{
  "num_hidden_layers": 11,
  "hidden_size": 256,
  "n_experts": 64,
  "experts_per_token": 4,
  "d_expert": 160,
  "d_shared_expert": 0,
  "hidden_act": "clamped_swiglu",
  "moe_layers": [2, 3, 4, 5, 6, 7, 8, 9, 10],
  "router_score": "softmax",
  "normalize_top_k": false,
  "routed_scale": 1.0,
  "balance_loss": 0.00483,
  "balance_bias": false,
  "router_z_loss": 0.001,
  "init_std_router": 0.0126,
  "lr_router": 0.000399,
  "vocab_size": 16384,
  "norm": "rmsnorm",
  "norm_eps": 1e-05,
  "tie_word_embeddings": true,
  "optimizer": "muon_variant",
  "learning_rate": 0.0039,
  "beta1": 0.95,
  "batch_tokens": 65536,
  "max_seq_len": 2048,
  "train_tokens": 484600000,
  "max_steps": 7395,
  "dataset": "wikipedia_en"
}
Below are experts of layer 4 (counted from 0) of a mixture-of-experts language model. Rows are named router (the router's row for the expert), gate (a neuron's input weights, with its number), up (a neuron's input weights, with its number) and show model dimensions 0-255. Each number is 500 + 25 x the weight over its row's rms, rounded and kept within 0 to 999. Numbers have three digits each.
After each expert's rows: a language model's description of what the expert responds to. This comes from a sample of Wikipedia text that the model never trained on.

# expert 6
router:518473472531513480500529460454460496495549517498492466458528485522538498480519455515483490520463455487499485502513534476524482477486514476498452487478464479482477482481523507468482494513456542506498477490484499476507504523536496514471509483458476518526472527553494494471542542511474462471538479490520497458463478542492473493466499508475471483500492531513493512503491481497463525474457497473531468516513483487510516469518486493513483447500505502506497521516460464521514501474529553520519471534485502482471479531499460476464459528514491513509554493532479518510476487524465467499497503513522528524540510558486495508491514468471509489494533545493499541529503479515454520498441470492469507505491529527525474479462478484471490491480455496445531514484539472516479481476486509
gate1:509482465518506515508504441491471487505491486440519499528480485551477476505489487490518496509478520477480537465498510513494490491492520500478520496473484488508485538482502476477489463482462524512564503464509490477483499480540464501449490442502500460508545510547531509479499447530489476480443460488519487536497463512553517518478536502534486503551479481525519471483485502497507528506512515491531464435515510521493527520491515494489481476473504484492502525505478484536504485493529497520479498495455484458459464504532452508483480505511537486504545465515503491506468514540479469471495506470450519539525492484482513497521526497467528523492571499496483488512503490508532477478563505480493504517471473459508499508489482553496512487497540545516468445529488505501543505491476504
up1:519515466497496530496522475482500439469478521461509492528457479513437454536478473503528529541518499494466509480509486507528503503512527494507507547454451476509501538487481481475495500463480530484513488505522485516494546476556502553458506483500497508550536475530512506516519481476455482505507517506514475519474493502558453536525494491563488503535514502483539495515472487504486515484524508474551493517528480518492529511501494490485506478457530535471505520518483558490444515497484527483457490539479481485481476483536491484490521481517522452496548504499500524470474547528481493478460497484492485526516473489510502491530511475466544514480558504509480489491522496516528477491559515463499498524498459503474496513517507557489493508497509536490481462495473499472534516495485493
Description: Periods ending sentences, plus abbreviation dots and decimal points (i.e., Mt., No., U.S., 1.88) and heading == marks.

# expert 56
router:449483481509475481462506472496491469469514515491489476473531445518526466495514465515474510513485505493495490501507499476539513473501548482501493520446485490484476483461521505477487532521480527515500507531460543484519471520521486521488520470477483512527492532526482448472537524482443469473507482480527499479480502533517502478500486512503503458526484494508486504473534514535495503490450535486499485515514495474551517492512493489479489467547510494520505514471476498509558501503516526507514467516436489493489493510461470476491484532576489511507515502501459531503533491512511505440505546498532518496568493531476546448505483498477512490467502532514515550519472514514436514522488465469500525519492506513515480484488483490489501481481481473467524519460526483541489551454471532
gate4:478482532474508503503485454473488475497507513499520486533524496516512497474500516509484519505486524508542510486551470496463527500512507460500460496460506482482493524572499464471505489478529483498457523450478476493500477491436496493478552522508514501462480478522494511480524498462526507516537443518505562546537488524492504535508491500505472485473511508479499525518497489523535482486512475502510475542539520498501518466505552477525469499507468500513480494467534441479550485494490499515499515501473490504505522496482482443517507516485484511489501498475500492500462472519515483492449535494526526512467463496485526511525489494454461475539483482477537471464530499516508543530488544451500480510490517565522493473453479494486510505525498525514517512505530493541523504566518442
up4:478550485488456502483536432486453523520507547488500494479515514493535500498495501503487490515492544484511518495486532512489517496551507463514481517491496450469511489516491488495513503496525522493492563447478476519508521489481504533505513515450505489511501533497478516484497456485511498526538446514509511473515525538463481514516493497477474523487494492493439516511504453499498467488496513495454503511531480500542521516535510490513517526508451493477460551475533510507501465510496465492503528520476500475526498526471504481505520510517468481459522472512525477508467482494490509482451509461544535479469507508476518526508483589474512487528455500501516487461459481553468500471499498502532476493496498523557501472470552487506506497539523541544516481498490503506493532550498463
Description: Closing parentheses, table header words and section labels in sports/results tables, e.g. Final positions, Nominated, Score, Receiving.

# expert 48
router:502511453552458474477508484474501486524526512486514506464500474502525476446524476506475468503488438493493484483545519486556498489471504482508478478488466425499484499496514499500501503515481511506532471486459520471503506531563482537477519467443472496525466488538482488483516547514473475471527525487527453479483469495544497472463481508481504498503478511514486511438500510539477503491480506483536488533509489499541514494500482462499465486510506496501498512502478477503544458506502525502535459504468494513506477509502490449432474504539480512518565516530478502551479484530485457475513500515514526512517497527461522477520503460495504462507513528484515485521474498522495463521465514497476527517470513518548464489485511510483518488497480488492512518497534466541460519500498545
gate0:538501514498506447506515505497510420503492521504501497515475499475488497522474528510505482461455502509469514502527474500529458527532449454489499491481527519545503507525501507519464548502475472535471509500512474515471526503517473497505507506516532514483502509506504478482485508512477478480515507499507475491541487480474446473507485506470488485499525508530538531516542532469523463520553498515479483517508464441511489460486494521479505500485526504519477501495478482520472465487510458514508475547544481457517493492472522502519498494451434508517504514510523501541544484514503438515490454497533514525493466471502465461499539503439530479518516520536503450466484500478505521468483527550453452521484518524520463471487518506504507517513495489468461485516447469496508482511527503
up0:557498494432517514513519492513479489488523488494491465552522472525519484524520507458489486452528530468482541465541475482506479526473490526518529529502494445526458501511509484539508473502476518556537484509497475530515497494507473479452522520453472529515475517462479536531467503504509500507475470514511470502478511523474481449503494501487516422505491504514515466527489479519453536543437487459511494490505495507498477519510500468500499500487473542510524455498491508481531493517492529491519469525488465522521531503496509534466498477494474468492457504469493499470507519493517480488487496507448515484512473519550493472499477533520518525506474501491482511502505500507434503502498488464503473499526498539474522510508447486504457500509516524548528527525537462510541486525511536
Description: Commas between adjectives or clauses in running prose, and of, and, or, as in odorless, whitish or political, economic.

# expert 16
router:486500494508457432474517480493487475475518557498510446493529481530491463483520460520495488511498479492473477459539529484511475500489537493497497530457463469480479478462494522481501501522455538529502501520486505502561470532525499529488507479505483529551473491498485475495518502505493496496538532482500490467489492500551466485511476514498459464525517509502477494487503467533443527456437508478510469525498478438523509487520496494445486450525499496522501497490484508445509492495525522511531489508476457539510484570463477473474482524502485496506487502507476509520474470531483486470529503505526523506517527507482531461507472493494525494466514505473545509506502524481452496519495477495499526528484505521527498470472464481470469490498469489453513502442562495487492508513485513
gate2:510466448548486481535482536493486503499477526500474518505523474526499489541503449498497488454552484501502522499564483472530527486517525461500484512520496512507526496478476547540526487493484546530468521533511524535489511498452560529478506516463538512511461499502552450486542485532475452507506503476507530490519502533556496495481511487520514472488525530482493525531490466503478509496525486486532528533494485497463507476501511525505520519533490470496544505537498530506484449497496510484518503506497492495486508501520499487465519521489507549494481494507481448518465511545459474494531543508497508501510489506513527533493520480485434507513505514498490491477517506475454467495484496478543488525531504505560506478500519546489485515503489474483528442501504519549491462452536495
up2:504471480515501505504491529450511505535458554513451488485456487516507504501499524496506467533536494510496532478490470448491498484504548488504525500536463472502520488497503529505567506513434497469446536496483484488525518496533510510482499505464519504530483518480498454504517526487458511491469504480480518502493491540524470493497499482508505480484517566468481448540470458515486503506496473512503516495524506503492546488498519492479514532491463473510531503528516521488494490537402476489529477553516495512518494506498467499521526500491491527476450520510524466494500528519443497489532530490496559451519474506520521521498513475478462547506523517482494523505488447461476485509485497477504483526522493506507503460478516498501474519540528482498531490500527442530498492481539489
Description: Last word or piece of multiword proper names for places, institutions and titles, such as Street, County, Army, -ville, -field, Hospital.

# expert 42
router:501451488531478464479524484493464479536495539479497459499521454512518465494502476520506503524462451508464494489542530462546457479477526481486477491457479501482480487478499508488474526508460532547544473497494537471506507500551471503490553473458477498533508536524502496486525519499474482487536516475504471482494455502532486496497477530481474460531510536508449483481511488500463532499468536476507482529515482481518512491532485481476503475566509505514476491499486501489500496494540505497547504531454445514479508511494476476490499517528491506494531504519484522525504470543481460463525499512501524553535525533453539483500460451472527486498484504486512535534506503518497493535466505465487515487473526507488497494481470488460513495471446463490500494473549468509491515495504501
gate0:456488475480513509500502491523473528526495454448488500527494484542526523468491475467461492514442479483531472481528535487525460523483557528526457499490462514500494510498481449533477507479521505533506516505463506535515475509476491550503523519478527472559493511496464513486482521513485476512546524515505466521500481518464503468469459513469474471492499526478477501555478503527487489490526460494487484497458496491508485536485551461534489485480489503489539504477530520467499502474492518523505506480531506444507501468490507476498485479498494546569479466476552500462522557455476488550469522501499506495497525479537501457517494482486513503523555488479464497498502513490488505503505518530474499504431482510496516482505482487504541508501492480499522542489484515468526528504472510
up0:452530478539484511478518493518488542507490454509554480519469487518512513485512495514418451480450491512489462511501490535512477521488533511520490488489519508486489476513493422508443521485512487489512525548461498488540550481470499531516521508463532479523479525515516502467520537521497486504501473531515473542517490494453547484464534505490498437490505512539492509537496537514506462525464490512492497508458521503515516505493528467536497486450449516503500475502494488496470505507512487544481533469507511496514520466473512500521442487463480480490505503509526522530523577491483472516525491516524533475507524472527513486526517507474494508515530492460485480529522523499520480527510555535502457499459517477508529465465488491492519495504489499509518537504508508469510490499495499
Description: Lone capital letters inside abbreviations, codes and names, such as GUA, NJR, MacBrayne, compass W, party codes like PSRM.

# expert 44
router:452486466518448483456534429496476490487518508497507477487538486499517501490524448523483507520487494503493483502511516486544480469495543502498478520447462463496488487470520520501494529516486530530515494514468520475524461540525478527484513466497486536521494491546483445491531505499491476489517470462531496467493499503507496501492498506495471488526514511489487502484511460540486538477453545458499482558505498481564513494512487490459495444537493467537489499468483481486520515507507552514517475523452497514483460520466493473495489532552485513495521514493440520525504474528500488437511532511507521497528510502478508467506468487502526477473504526472520524500508515509426530522506478473511534509492492487514494467489478496495482468489479483500520490464556476551477488493471496
gate1:528472455510506516495535490444509468489529486507546489497501503511545540469495490507501509512500525493492502470489521491435516452528563533468491510489468482528483496486474521539457476481516555513504476525488499494459500520490500516513503505521522481506526475522530479487530470484454523518560466526503494500490498489497508488505480529504479533500503496495514488507485457555492474543523502451523493490510501491523523476507498461467516513562523499500500493491536485510521518526443514463498517501500483472558498494464508528517530485488487523488513512522468500507525481522517522503482480460507511531499493497495514508489495500533582475493526523466510460485479553514515489551549543462528487473543515496488484494534522523480442499559516510530518487511511481526466487528458495
up1:495494478522490531518487503489505484528509476470532476508466501512505494493518458516501516499501491445489447481520508466505496488511493508513505526423506500527500505494468539536499489482520522507500532513494485529519450522531473532494479517500512503513496475480534476459517484537423484539506514481530472508527495481483483482489477514497521561501537469537511470471475506526515460541491499511505472526530484491538494470498464471515504510541444514494527508503485488578502517521509497444472497490541511469535544480445518532486477494511496477487507470522457481507484484535524492480498506498482477513546466537520446495448514537547536459499506515484507469504521519503532514506541513470479504477523530543482514504494489470513468542529488485486529479527513505503476496542479473
Description: Nouns heading institution, sports and award names such as Award, Party, League, School, team, season, District.

# expert 46
router:504460466520490493506515456488441478508528517500496475459535461522546492481528461513480478504447497497489496495498530471519490486479500456487477488500484494458466471475527521502453504501456525499515492484499498442511485530520489504478518491468475523523455533544501484494529549520442465476515498470563500489482488506541448447508492516501480479503511543531506506481491488503454507493460499474523492517523482487494496470529497482493488466515494487506494519504464449504522495483534514498501459526478484487461475518484489492491475508513461505495541503537484504537471483536485488495501473521514509521537498536490522485502507457485502497502515557478506500512490470509450510510449448492469508499456558509537488472425483485483482503481465481469518511478521484482452500471501486
gate0:538511468481476528502508487502531459475540509501505505516458529514467529510478466489517502465509478506524475499536501507512503465518514535495498525505499550457470489497509509529498517481490524515450499558484509500501494490518506521495489512468516493465503512504462535464504506488529486484500550506561503466512518490519517532470510462476528502481509543491511462489503488495458455507491503491457474463465510499483497514533486536441516528517508512525467465495458491470466465490515475504479489446505516501493554450483508469486516512507548484511506483453516503503519447552486502515484527453484482469504508488521507513543517458463531491514502476518529503506454537465491536489448523500544467494464485507474500462495490519488513487507514532512519468467531495500517561438509474
up0:480515480497491507512484432504475484443512548519493483520485491488499554483525447518485503495520456478538497520508474492496474472483528539479502506509519519482442492471502591529504491513494499524462480530461512530513472505511496519528503528513501475471500496495497542473503478497493514521470511510521516482494538494527493532477500505508503484480530485522465504478499471468483512490494499500460511488512485460416504556480483539492497526525529472470505503530450506513467498496495472472446505510481493457538537494525506471503469502498552499494492500471520560560480451512491529478486504483479496467494485523496497515492571454447484543510514500514515479482450508500508484495434513519487491509466490514484487488517508503509490520507474495528489470482515494481519509501461467
Description: Periods closing sentences, especially biography sentences ending on a name or place, plus clause links that, which, who, where, but.

# expert 40
router:508492474518475478485522500486498463505530513483509462494508501519542475471520467518483464528458463498475483473537505497551483505454504472491490467494476493490480486470517515465495534515451521542491463502487521462497470524536471510482522490465481513507496516526482492458546521536462471487520488477495494474469466520487495478457494507479476479515494509498481483471524505499467545473508507474501466530528445464572509483519492470492465479514463483520496504527471471512536500464537548512524509542463455501469495515493491473482462494524466505505533498524491502531486494517502496466516535535503517494517511533493506452505462471485512476506521561484504529527473473509498488511458483448504513552512538542504492478453480486473493484499459499475521491474501452519465537508483534
gate0:481498450524418479463494531496508468514499489497502438501531509451480469531459470454479504478475465484447483485559516517516478528473489498493452487547521501508517476530502475492506501462453531522508478513487505513507526498502452497488484473499494529504477468518504501479488515479500518507513502435521525517510524502514469495543477484499492513471526519534474526521469570499474491502508521514535495507505488480494541542521488503471489503460528510528501482456512519475534492458504493491480512500513466509538536482451508486537510517499552484538497486501510467500481527501535525474514472490503489502472467482467460477498530468507479536554472472508497491515506508547523481498462507494536473504524514525483523498510481481481496478479506534512449496474502485539484454467502456
up0:522469407524473444499461531492504504540512478480513480519518499439480528526505493449460477494485474489492440518531546502484506534459479527502454490543481494509487497477509484508471523499498495528501506524520476514533496525501462480503509524515485509516477525526501494451511488526491510511553527479514501523505521494501490496545507508486480456475533506513539538515474530531480507514490507496550473508498494513505497521525487490506503502489506516503523484522510542483537524461515519506486520496476466495527531458480507500503457506503527531555492448472500522465454495490527477453521514500505531475453482509467496506483534544514475510479499445526539522471526527547520478469446494497478516469512524506516495497486483496511515490509519520493446467509510525499503432513472511
Description: Opening parentheses, en dashes, slashes and quotes before numbers or notes in citations, tables and scores, as in "499 (1993)", "(21–25".

# expert 14
router:485497481533500481459514499458489474534504490494471477502500456510510474460529500514481457539470470505474489462501500487532486474468519477487485466460492496492497485496519524492485546519474537513516478494499533493525467531529489522472526500472454516528489485535505477473532543514477459487545521474488487478479455538505488485473504515480488472525501541474508507464542486518478515481495497479530466507519485483540518491523467478500473450537480470522467540506496474507497502476531544497522519545491470487474473535477505482439468513510505511501519496536478504521498458505475471486544533500551546524518508520486517491544485477486523468463517546478529535524484472489490506497481499475498522537516539556484461445474502470494503467481472472485520506457509458483498536509484528
gate1:517458464492488511481505472479486472558522473497512531515473529461488463484513487534506474519523479532469488491511475454502527463503476548484495501508474476464528514513546474490496515530561525518491480534519499540453509533494473512465482504550507505503455483490504514488515488510477510473460546462502507458524471516519494470498487503454517514500554492455494517532467506479477492518533477511485501503553459495500576444527481520540494516491524506513519523475477499500495530497480470505463540495501525493521528467503496491483482459474476471486516491524524546517473515475511452499476506494501500487482506499494476507519455501443472478424478514516526516471493512500515450531480475494524465509488495493482488482461501523455486504504499482502523457481512498536489461476494495
up1:484463442514486508463506474473500474523469484517500532530460540482476514467513477480493470523517499500493458521524468489474532498478484496466506502525499484472536517513561484470473504512577518518486514501508488516491499512527465468521554484551482468492477472482519494469499496520500501478479505504499501458531519514488502523493519498455475521496529501487515565533462497523494524520506491497480496487546487496484533484519498528553484511473530533470534559516469486522499514506463516462482503507482491483489527491476515501508475486489478502522500493497486530494494531471479462453487508511517480526470498545470458507519462514468473454424489514488508486494489461554514483503500488463502502503492511480472513496439474506470490501493521523497505486467522464562548459452485492
Description: Hyphens inside compound place names (Stockton-on-Tees, Seine-et-Marne), bullet dashes starting list lines, and pipes opening table rows.

# expert 60
router:486454469526472448450514453500438466515517533482521472493519482509541456490500501509473481518480492475492490494520521486545505466498529496501489478468456501484474485507507517474495512525494549531502485475490506502509455535526485552475508484484447519499496503514476439472529518518462452455509512500499488495482494511537485457498504513492505486505490512512482516474502515516482553493448545497502488521518492495534523488514489458449505471529507451541508522475480469479533488475526517556516488520484504527448481500492475474477469553547504517514509528505469510523481489486496479465504524524494530506517532532458510498505477496504527500456546522463552490521498487506473523503500465457491516494477511496518497497487460503490467460457476469514496491451522500541475518487485507
gate1:503472479509501464524494568495471502498490490509552500523540466527529514521493530468473474496539483484506463534495527501488522505479479489531506511490510501504501504523500508510477523479460496432473520530470529513453505519483498490534530468497477485477540495516547512475560508472505451519514488488469462490442498497528484438506450498493543487516475509460486503540487516492480517500507470508527506555518479501469499478538498532535494467454501508486515505493518510537526502501510516500497511480474504459464527457492472521523461483535463531471513546513498502493495491480454519525512513475537472471514517531499528504486487533494566465520500517501499490495522492454483469513498462524469479480481473476516517484459498518504520481485519456519511498546478494511539510493563471
up1:458512508514499508493496533494445473466500525474547528467523507538531527501525515481504463519502493491476459513483486490482507477455462441519505490483467500474526521527486520526479521470477475480487494503538482521494512515492477527549484486499522471505521486547542506441539516505505471465528475477503456490498491457526523460515475499487515499526485524469497538552487437499503571490501490484505531544544506476500514517546519505524508465509492477543495499470543496515510504481508493516527548490493520472481522475508507514507438497511501494500500509512463509511492483491486544522497467504490481440465505504464486517541517500530547449530509508487474465522494485478465493486518479522488478543542499504508534499499497567481507482487520484511510509504484468515439490505527518
Description: Nouns like team, film, music, school, club, and infobox headers such as Personal information and Sport, in sports biographies.

# expert 21
router:507455489534468462494516468488447500494514508473476476470538476536529458494498498527517497517491479477495484485499531444537470474494538473467501478482452510481454495496520519460485537504489519527514465485485517463519480539535490505519551468464472530495490504557508447473535533520469462481521488475504486492489489501484497453472492539492502455500475520502473486479513505493496519490474557468495482518515485462537518457522474483460473490492483490519526530498470492511510478468551517530517493525461493546481489508516483470480490515510485514509515497520501520538531477519495468460516546518498522495521503501459533468510456476489526480476519525519521539516522495539458537553456474453505515513497541498542488481476486483473486498495479483477496527502503478531492524504502533
gate2:505543510483490507515478508492461523525496513497508493520493529505482489487435488519467495479524551439458447483496498463472504467529510502475477500507486502479547479534522515505514532509523507479520522514469505519564501489501460531498522469516490494494516592463519493500511512481491468481510549496467477506499515482558490524510524506560499503523505475465437496456517489458536487493517512517479468528505487446495525502480480499527463470526482502513491531486499511486481516481519502525512475494514531535503478517530510497497509510495555483482541527485492452481457536501462475509518493487463497534523511478495524465510481498517482483496508540502497536514524501532454495514483504526532465513504486487470506563513508488452520496531509497497538492563513493547514525490475525
up2:537502495498517492470499494537481513507506526489455466544509525536452546489482496497517518490546558521489473469516502456509515472543541491455480470491522504480514482505499526498507539491513506456488487536503487511533515476495484492530536539516490518494507536486501506501482502478481482472547527473504489484563511489526496518517494483536486474530473481465467495428505530465558477515484514498474448538498496493502495496516468514489516498541453492498528519474480556499482500492518514566517478523500526523482517495523499500491485475521521497470516533474502451485471504495480458506470566501479499526543464451529476490492434493521486484479518553516461526518541501530504500528465503514507494493483487475467475522502488487442519504537489505487509499526525495514508497511503523
Description: Short codes, labels and numbers in infoboxes, coordinates and tables, such as IRST time-zone codes, born, name, DF, N.

# expert 27
router:487482483503469471468535466487449477509511544498515456472560485523503480486495453516520516536491493485470488485518519498524501476501516497505489541426454493462488496493507494471492553507491522524523482501475510469519469510520467527480507439482481503530484508539507467484553515500476440463500503502518504475490509514538490461504511512493497435516505515480478491488518499513476499486470519465479475513520480461565504455506495491466481453525507487504499507466460471518520490491506501503522472533463492537496480494492490492456475505509498516503504523493449509521492485550503461452512527531488514523524506527465544453513478494469535485492511516465522555526498501543446492519482504474501528503476514529503504489500490480486489490476461487491511505500527484553464545455493506
gate1:523485506512497541499484505514484534494524500445525497490470551515489485415470509527490501484507498516535493478527515560467528519494513535492513516489505476471438497458506542506524509530505519481506477539512507476462488506488538469527507470517472544520506524451490492498512486533469527493505496488506526466521478480521484518512528527475481508474453502529509491491491453519549535456447512495506510498524474481472487491530498496486449441473501472499490499476475528511506514550469495514509496499568475522467555520482476499491515535473545537490440519512517500516520529471510498523519504474480474484506494529486508495457481503508466482543512516505540484539510516526502475507528521510486453487538496484441473521483457474494515492503504489471498474540491530495485520491502502
up1:539485551532486530518509503501481513503570503472511505504512509532451542475499496491544543481521510492511465503499464510473510490538483498472501481542505477428492532472471497508506475489469548486500531476504507465521529534500529495523516481532533530517474514495496493515501511500511512509498512457484518473519475462491468513500502531509524549485479540532470486466534444537503535483490490484526526499525501474482477491538494465506446496493522529527456454479498531463520536516448510477500476471532435529497520522493462505498528520436527509507484494495514500492499514475490516511557483499505504493496496497500515502454507471514468469513471493499498491503451528513479469521506485490493474494499530463440489531507508484522511482529505529480462450525510537476483545505467513
Description: Column headers, field labels and cell values in tables, taxoboxes and infoboxes, such as Format, Title, Date, Genus, Region.

# expert 35
router:459478474514453502492494462493462488475519517491507467466516462503518477485504446484465477489486466498466469479513518451534502445494536498505478531463464467469487499501553538475484499527485505501524487490485510468526459535511490516489530470476466520512476500535471451488507527520476466440492488492544486490490490528521489459479478493507490464527507497509456548492500503521488524485473529503496485530522496445506513468515461492478466456520495469509482512477500500495546478514496515521491448523481513540471473482475478506486459534514505526519502515492458512507460499499482484445513514535502501519517496520496511464507479476481498506494521511464525551515468482524447474527494456451491508530470517507499488470487475476493485496459487461501518509482511490535497500452449545
gate1:501513516503500531499487478448474502517496493475504482534492517502499502472490448519475506485516521579504464499550558511486430543531495531484490494471493494481480504520507504498488496485502492565515494507500526513523519536484548520474509454486469503527493451459494486518504499488490517460511462458478492519475521530526524494516479498505492492524528522545486561511489496512551537464465515535498505508464515485467463478489501480485534519534506539487518516500488505555501475531503529509521544529509525519493481472498519491520520496453549486490533482490495503516489507481459504448502534531481546509505490465492490451494512488485502497535498502466525532502501464510438486524473488507510458514472518548524515450520520478496480496533505499514472451487497466464483532508512510
up1:490533478494499533475500526498458510520479459498491501534523530525514476460478472496507504496489544519498466497507507516470444512554468535479490500491467509515442515500496495459504523492491467534496530521507526502496474518495488519519453502486477490489460472472523500462498513522491484444469455484496487474507480505520510507453510524491521477516497486509544515514506539474519523514468513497455492501440527469540483479489448514480538521521515514500488485500496461585477471514476484528516552514513493530501512493490496510478460467475529515494507495475487483483497516479490512481492512491500543515512475472515450456479514482483502450566495490501504551520531478529449501526485510497492478503470475495533502439546492507490504502507471518546464479473540478449489477487489473
Description: Section heading markers and heading words like History, Demographics, Notable people, plus plural nouns such as years, people, members.

# expert 4
router:449497440523466506474518469483475495494497499489503499477511495504502495445531479527491493515487482475490454462522521479523488500482510474475493484481470479499458466490525516509514509520462517517562494505477510481511463530536483500500539462447471530499459500517490494465489569527488459457538527487548474495468486498508491503481475501516495492560465517519499532492481500545462515493495509483517496503525497488542480506532471457460506481530471501510507510496458462482505454493531511524523474512488464503484472510506503470485506516504475528511552542531498537535478450510500438480516535519534496518524506505483515475523509453478516469502511501503528491522496504530474491530445484485482506512471511490513456486428496518465486500505490508490504530497509439514444500513512514
gate1:496531504544493497491518486486516522482534492471510515511537512511536492500485507514500503482498509460501502493474410491471549535482496465488498442538501488512508501495527485487479512521486527473516513534484538544468539505479524507521514474512490545510499499493450516505507464478529515485474453511510508461463512543519479510488526550482496501485482514503462486494455501539461495497482500490547467480521465472524501521477445493519487514467504567503537527516523534441460446519526516545515499541505480521503481524523509489536522485504487504507545512488504517469492540483565498495502492496461483477472478507513487552476465456516518493528495539495516514508514483470458525539495484486482504541493494554502517518504499527478531486490501505492530470524486474526505534457509484
up1:452533532520465517495544492523512496537523483456532497513507487510498472490516502496491524434522501524484514465470442510527477516471503469469520453571538492498488519510475502497474501533481477487514480532523504517517521497502529493504511477519495539509468545457464558454498497505553508456493466493473496493488488539512499538483497541513487511489490502535493493474491485544478526534479491491548451499527503473492507520486482501521491504506511577508466505532557572465516467508496500515509528552485456529479517519519494505534523507487505490518533507467540516484476515489541486485529487500506493449476451517511478538505486483520521509491491575494474490507528482473495488482494478505492515504510483525524531532526466495503498504503488491517507499518462475524463486499490498
Description: Prepositions and conjunctions introducing places, dates or affiliations in biographies, such as of in "county of", in, as, since, near, when.

# expert 62
router:470456459512475493510539474512469489503504501493460493463554475534527493453522481505464479493455494489484474465505525490526477459461529475490498485494483485475483463481562537505498512518460519519550494473484535491520457495524504494499517486502489501504461497538499473456521556495493491475527516470538454485483467491523476488499510508496462485554489514536485505461499504523470520465484524472532501514525498478499498500529499480481494479531481506512498548509450489481511491452562501495512474522469489509481484497486510497482479507515473525534522534512488522523485476533511486494564481532547505512529522505484521481521496472486525499508522523484497489518487501508453463500475457473468527515487554518533462466442468487452483513506466471458505547493504489488460497507476512
gate1:499483514532459472491551457509546544496496523528537499498475528497533528548489438483500484527486459497502517504538557465521484488525502562522490502500510512521508494474498441516487478479484508504519504465493514517514495536501503482488507466489541543542531495486498486517500515511498541503466502478471495509523506515525523522473480519509506431501499544497507515454491508513538490514497483503509487461475524456544468442514486532504463504490509501521512499508456480523501531492490485500534494494544461482507509528505469465532499449498502516502511546501523510508503508441482522517503510457479530520507507510533500487489483469522527521498506518498499484546481528499474551545515524486478539518523530477496519477518513553520494522562514481476506471532484556504458485487467523
up1:467514516503468531470512443500489517491485494506516525480509484512524503544520465504452509528454436535494518488511526453531473507478512497515502493498488530520481507519458443496500473464482481503492528481485511514515505533523529527500498464471528472560489473456483492497513515525486532458486491513516487538540479510502511476500510497491495433522548502524512504471479512515543474453511498464476520487500501463517462524470495544513486475503473528512545501522467497495529501511508493499516528521552497505526487508489525508519509502492510475492511528477560517484452510483493538551464516470474496521460475537514475501454507451530476539508525498487472440528479524485499496556515520510512539508500515508505480492474508526493483559509465498494462500526526536487468459476492496
Description: Conjunctions, relative pronouns and time words opening clauses in narrative, e.g. that, which, after, until, month names.

# expert 58
router:471476483494488497482519472491481474493535506417488496472506491496496482480516518483467485518483486468475453455532532509507489490483507482463483501492487476472497495433525509480482485491490510516538485492497497482519494489507486528493503489491453527561482508508452477502496514531469503502524545495497467494488497529546438475507484527483507516519463527502500527494510501530484543456470526465523453501553456484496518467496495474483444495507472490518466528470508475513513452499482527482523471540494489554467483527451460482507478514506494472505483529531467508547465479474493508491535526510501524519519546538472486477493462486469525485449507497467515530493458507505494492502489482479504502551442526498508465504488510494493504475467500480444497508463511457473461496497493524
gate0:477500481496501482515505537465481488501517474475501517540460503459503476421516475505499507492457459516465508496460508503510455478511512518486485438460498531436463528494503484514505486458524492484525505490488487496496524537503498496496498518450512525472506504487477528508509506464490521528488493495470487483527551495443524502489501530494524455474549512471505490455505499472492507510478478468474541479544496488514497468510530481532483488566461478493491512445502490568460529467528496485502498487507490523510475515492494511534484476487514540469524475512449452499519541492497455484506498517485515517489533511483516478505438494487500490510508520495533478511520511528542530524514491491506469501515490477511469543468550498524501551559491498508506458502505523489534469486494469
up0:566518516515523510506497493520485530548467497489481530488448500456501523476495520546485515506491479501528519491481472511509485537500486492473606501488500502457488519518500542495507509505484496509470507579500484482516511487481499503493512492485509513489483489556516503467494521497519497517496470509491536519490509490492496503497523466460511534514466492513472496500519488528501507519497484505476465491541521469504514519529536484542507521508501442484562487518443493519508513486528522484521489506525510523548497459545506467532481450503465525483531466487484528473464560517484473515540512471494505533496486480493513493518508482501506476481466522465514523493505499537517512516469481469522513510550480485500496531526565471483460565521544499529507476483538518535514503491503543
Description: Inner or final pieces of long Latinate English words, such as -ical, -ised, -ator, as in dispro-port-ionately, subordin-ate, unc-redited.

# expert 47
router:479502483506489454484533500475484467490500509461482475472532488491499494474500501474485473525491476482482467465524522478509484499476502464506470501499487464480446495460484520496455490516486515519503496502499497492497501518497501560464507489491449520575513533508457490491493514539496504501507551489507499507415472504528440483501480532471461499528485541493496505460505471548466502487497540498517472512539483493502532456514496475482476478512495488512472491498520496473510440501505520472517489529505466533475483521450444482487489513506482507519510514547430503502454474536487502473520516505483515499530530515513503496495471493478504468487518531499535513509472539514471434513514502516469493511469494500527499503466506499486480443488470477460540496449511459491471511462473524
gate4:451540492516515527487517526487463505483486502508580507512496491510501516471515493490529482532545576525515434502502519493479474534490518502446497505475500508459488505488503540521487457504504523510528484484513483502474462542527470465483467489490490492521483502479488469480490510463506501488491499530471501553524485508521541493498488493492493509540515484497465495534469452532492501502490496547500497512496521549466503534515511474515518506508540484467510494487475519424493496487492499505561497566476511491462481535492548533507460499474541493538520453500492544509490480512497510492527518526514479506497514483520495538505519482511487517462464492500468449500529526498519516510455533488517457486533491525490531499483541471529500513516540463484493486503488489504468491556522528
up4:505517506505482477517504496495536447560504506542528500506518489453496490457483506506532499500489546448525497504483457523476447470512487488476502510514504525521479484502541509520537504514475494502521528504519531543457495508501488482511494510517494475482484519517544528502520458472498490477516540513515487550496474496470501503490477478503484492493505475492489541558469496514509479528498530521530487495514499510486494495490484505527521499512508491534469518474423476461510531510503479543507545546515525492501490522461504535437484515476475538522491517469521499498517545478512528516508547476465489503492497539487476495527474503495508496442503479519493514540494516499550503500443464485499505529429524506469502488407477455489534476526500526509507511458518507540496496526475507
Description: Inner or final word fragments following a first piece, such as cr+est, Hosp+it+aller, degrad+ation, reason+able, Iroqu+ois.